Weights of a small mixture-of-experts language model, trained from scratch on English Wikipedia: width 512, 20 experts in each of 9 layers.
Below are experts of layer 3 (counted from 0) of a mixture-of-experts language model. Rows are named up (a neuron's input weights, with its number), down (a neuron's output weights, with its number) and show model dimensions 0-255. Each number is 50 + 10 x the weight over its row's rms, rounded and kept within 0 to 99.
Before each expert's rows: a language model's description of what the expert responds to; "comes before" lists some tokens at least twice as common just after its tokens as in all text. This comes from a sample of Wikipedia text that the model never trained on. Tokens count by the router's weight.

# expert 1
Description: Word ends in tables
comes before: "| ", "|", "(", "=", "/ ", "– "
up0:57 66 67 60 77 60 40 73 53 38 37 61 47 41 46 50 42 48 53 43 41 61 51 57 54 56 62 58 53 52 59 37 50 46 47 44 71 46 39 27 50 50 47 49 61 44 47 47 56 40 56 56 60 46 49 42 47 24 43 48 69 62 66 71 71 51 37 45 42 47 44 47 65 58 40 63 58 56 46 60 59 47 78 51 53 56 55 60 27 50 44 34 49 55 56 59 47 42 49 50 46 50 62 49 40 55 58 46 57 64 42 46 52 36 50 47 42 44 56 49 61 53 38 62 56 57 46 55 57 55 53 50 49 59 59 44 47 58 43 42 52 51 58 56 60 48 47 65 66 43 61 48 51 55 62 59 54 57 47 52 44 59 39 38 41 52 42 53 57 46 27 50 63 52 73 52 42 45 40 34 70 52 48 61 37 47 52 56 57 57 43 51 33 39 63 43 33 31 68 48 54 60 54 38 42 42 41 61 35 57 78 53 48 41 44 64 50 56 68 44 64 67 58 59 55 43 42 52 46 59 41 51 43 51 37 57 61 37 41 51 56 68 36 63 47 48 46 45 48 60 57 50 35 54 52 46
down0:53 50 46 45 71 49 40 63 53 36 50 46 31 67 53 49 61 18 51 58 47 47 50 28 60 45 62 49 33 58 45 52 57 50 69 53 47 47 65 62 52 53 29 44 32 50 50 37 52 57 59 53 46 66 51 46 41 56 51 70 58 39 49 50 42 53 43 50 55 59 54 60 59 32 67 44 60 65 60 56 59 66 57 35 50 46 57 49 38 36 46 65 40 54 51 42 55 61 44 44 65 45 64 48 52 69 43 47 58 65 47 38 54 47 50 53 49 54 69 34 53 66 47 31 42 42 57 49 63 50 43 53 49 59 53 48 47 50 44 44 47 39 48 54 34 52 38 45 65 59 58 36 56 56 35 55 54 67 61 58 36 52 69 34 54 76 36 53 47 58 30 35 45 56 50 56 46 56 48 53 46 32 35 56 51 48 56 41 37 45 48 56 63 66 41 49 55 49 68 39 50 73 46 45 49 43 54 61 41 58 57 43 45 54 59 45 63 49 56 54 56 51 45 36 43 45 61 55 51 48 48 45 39 44 49 46 48 57 39 39 46 46 53 58 63 52 52 25 31 36 45 64 44 33 60 64

# expert 10
Description: Name pieces, list labels
comes before: ", ", "\n", ": ", "'", "-", ") "
up0:52 46 54 63 40 52 55 45 51 42 57 53 50 41 53 60 48 40 56 28 36 49 42 48 34 39 26 51 57 49 36 42 47 61 41 36 80 43 44 54 52 58 52 43 69 53 55 57 67 39 41 55 53 51 54 37 38 50 45 53 50 51 42 55 60 64 50 63 55 46 52 54 53 32 49 57 51 54 68 63 62 57 48 62 52 35 27 67 39 41 64 62 53 35 44 64 48 33 74 36 52 57 56 31 38 59 56 43 61 57 43 53 60 35 61 65 53 39 57 59 79 52 66 51 39 67 68 64 42 57 53 60 41 47 52 55 41 54 51 52 64 54 56 82 43 52 56 45 47 35 47 64 44 48 43 45 47 67 47 55 51 45 53 36 57 53 49 55 41 54 48 54 48 47 45 70 40 72 30 49 51 41 42 49 47 40 52 50 46 63 54 43 75 56 66 44 45 50 45 39 49 63 34 50 34 63 32 47 57 49 49 52 42 42 51 54 44 52 50 61 45 41 73 46 32 48 49 48 43 51 60 51 51 51 46 58 62 37 28 46 46 51 47 47 44 55 43 41 50 54 49 64 44 44 60 33
down0:59 62 56 53 53 66 52 50 53 47 33 53 27 49 60 52 57 36 40 63 51 51 43 58 53 44 67 59 37 45 67 50 38 71 67 64 65 36 38 55 45 52 41 41 33 55 51 42 57 64 50 51 54 41 60 59 36 68 38 54 64 34 49 39 48 56 37 50 61 43 42 42 48 55 51 44 45 62 61 36 63 43 40 51 53 55 56 58 55 46 51 56 51 40 65 39 40 58 31 50 54 56 42 63 35 41 52 55 48 27 52 26 56 69 37 47 67 46 39 44 47 75 43 54 35 31 49 51 50 46 47 48 54 57 56 44 51 60 48 38 53 58 57 52 52 44 55 50 64 82 37 49 53 58 50 38 49 56 63 49 59 48 41 41 59 48 56 68 45 56 55 44 67 57 65 49 49 43 40 54 32 38 51 56 55 44 62 54 27 37 52 42 50 41 39 48 54 39 42 47 32 46 68 50 62 76 57 38 39 52 44 58 47 51 45 48 50 34 56 61 53 55 63 50 51 47 50 39 55 43 55 52 44 36 48 57 29 57 46 50 52 71 59 44 42 37 45 50 52 43 52 50 54 70 42 56

# expert 16
Description: Evaluative determiners and adjectives
comes before: "of ", "to ", "in ", "for ", "from ", "by "
up0:81 44 42 52 59 50 46 58 37 48 63 48 46 59 55 33 61 44 56 44 54 55 61 47 59 48 46 55 45 42 65 45 44 55 51 27 39 57 45 61 47 54 33 53 72 75 37 55 47 39 48 70 47 39 43 55 58 47 54 40 46 63 64 46 42 64 50 36 47 59 53 59 52 61 67 42 67 52 27 37 63 44 52 62 40 51 42 70 56 37 42 46 47 50 47 56 47 56 55 58 54 52 33 41 53 47 45 51 50 64 51 53 38 52 66 44 67 44 54 48 48 55 53 56 36 61 56 54 42 55 50 51 59 42 47 43 55 27 36 43 61 61 69 56 50 33 64 38 51 55 46 45 54 37 62 60 48 65 52 65 39 49 46 56 75 53 50 71 47 54 50 68 45 60 65 56 39 54 51 55 41 59 38 44 61 54 50 50 40 57 62 32 56 71 51 57 56 53 50 49 64 35 23 37 60 40 52 80 44 55 53 41 49 51 44 47 65 44 47 54 46 52 42 47 48 61 49 60 48 61 31 47 58 49 54 40 48 52 54 61 46 67 36 44 68 53 50 44 38 51 40 47 48 46 48 38
down0:50 68 49 63 39 48 66 46 52 32 54 39 53 49 48 47 46 61 54 50 53 30 47 67 35 48 61 42 63 57 46 39 55 46 47 47 60 34 43 54 39 51 52 51 34 52 49 46 58 57 53 37 36 40 59 44 51 49 62 47 57 69 59 55 62 63 41 53 38 46 60 52 52 61 60 75 48 48 55 59 65 64 54 44 51 58 55 42 41 50 22 63 37 49 38 51 57 57 58 50 58 53 50 38 42 52 49 71 55 53 60 61 56 55 57 45 70 38 62 45 48 57 69 48 56 42 31 50 58 55 55 63 54 38 72 38 33 44 50 47 46 47 66 47 56 57 51 59 62 62 57 68 55 42 61 49 62 46 51 47 47 35 38 55 54 62 47 67 76 59 61 53 60 64 41 43 58 47 56 58 45 45 46 55 44 63 54 47 53 65 64 73 49 61 40 51 61 51 46 60 43 29 43 44 52 54 62 47 43 28 48 39 56 36 51 60 63 57 63 55 56 61 42 62 67 56 63 62 49 38 58 56 48 51 55 43 48 58 51 54 37 58 38 58 23 52 66 58 53 37 58 41 53 36 64 45

# expert 19
Description: Numbers after in
comes before: "| ", "and ", "|", "201", "January ", "200"
up0:69 45 41 45 37 41 53 51 57 24 56 61 57 63 38 46 35 27 54 25 46 58 47 56 51 37 45 57 50 58 67 54 49 58 60 41 40 57 40 56 58 58 58 59 38 62 55 36 36 55 55 50 54 55 52 36 49 52 54 53 51 54 55 60 50 48 38 61 41 43 50 58 56 51 50 50 52 39 42 55 43 48 39 61 75 46 58 40 54 56 54 37 34 51 48 55 47 43 54 60 54 45 63 63 64 62 49 47 53 78 60 42 53 40 39 24 55 48 45 60 47 40 43 64 45 37 44 60 55 45 62 67 59 58 57 49 64 66 61 47 34 64 64 39 52 54 50 64 53 41 50 53 38 50 46 45 45 46 47 48 46 35 59 68 51 42 58 47 47 70 41 60 51 37 43 36 45 56 41 41 47 39 46 45 34 61 72 54 58 54 63 66 27 38 47 72 54 15 58 39 37 45 47 42 54 42 59 37 61 49 54 41 63 42 34 52 45 54 53 62 47 48 36 47 59 57 61 54 50 56 51 66 50 48 37 54 53 63 60 64 63 51 49 46 58 50 34 25 34 21 58 52 39 30 54 34
down0:62 44 46 59 55 61 55 45 58 49 68 48 47 50 33 63 50 45 60 63 61 62 53 49 58 59 60 49 40 55 52 65 38 50 66 42 57 49 61 40 56 55 41 41 37 46 39 42 40 50 69 45 46 53 31 55 34 36 49 58 48 59 46 42 49 44 66 55 59 63 36 61 32 53 43 42 43 55 53 46 40 48 47 47 40 46 51 67 49 55 40 39 40 55 46 40 33 55 40 49 55 52 56 56 39 40 46 52 45 43 50 30 70 60 68 47 62 66 54 41 49 50 55 64 33 53 51 55 46 66 44 36 48 57 37 42 47 52 50 28 39 59 39 49 55 46 70 43 62 51 46 71 45 43 49 64 34 60 49 56 47 39 45 41 51 68 62 51 66 48 44 57 42 52 45 48 36 56 58 48 42 51 57 51 52 44 65 46 50 30 31 58 58 45 61 46 52 60 45 38 56 58 55 57 50 60 43 51 45 40 29 46 51 56 53 58 64 69 34 26 43 49 51 28 43 52 47 46 44 24 38 47 50 48 56 47 51 40 49 52 30 56 55 45 61 32 51 55 59 41 42 50 55 38 40 49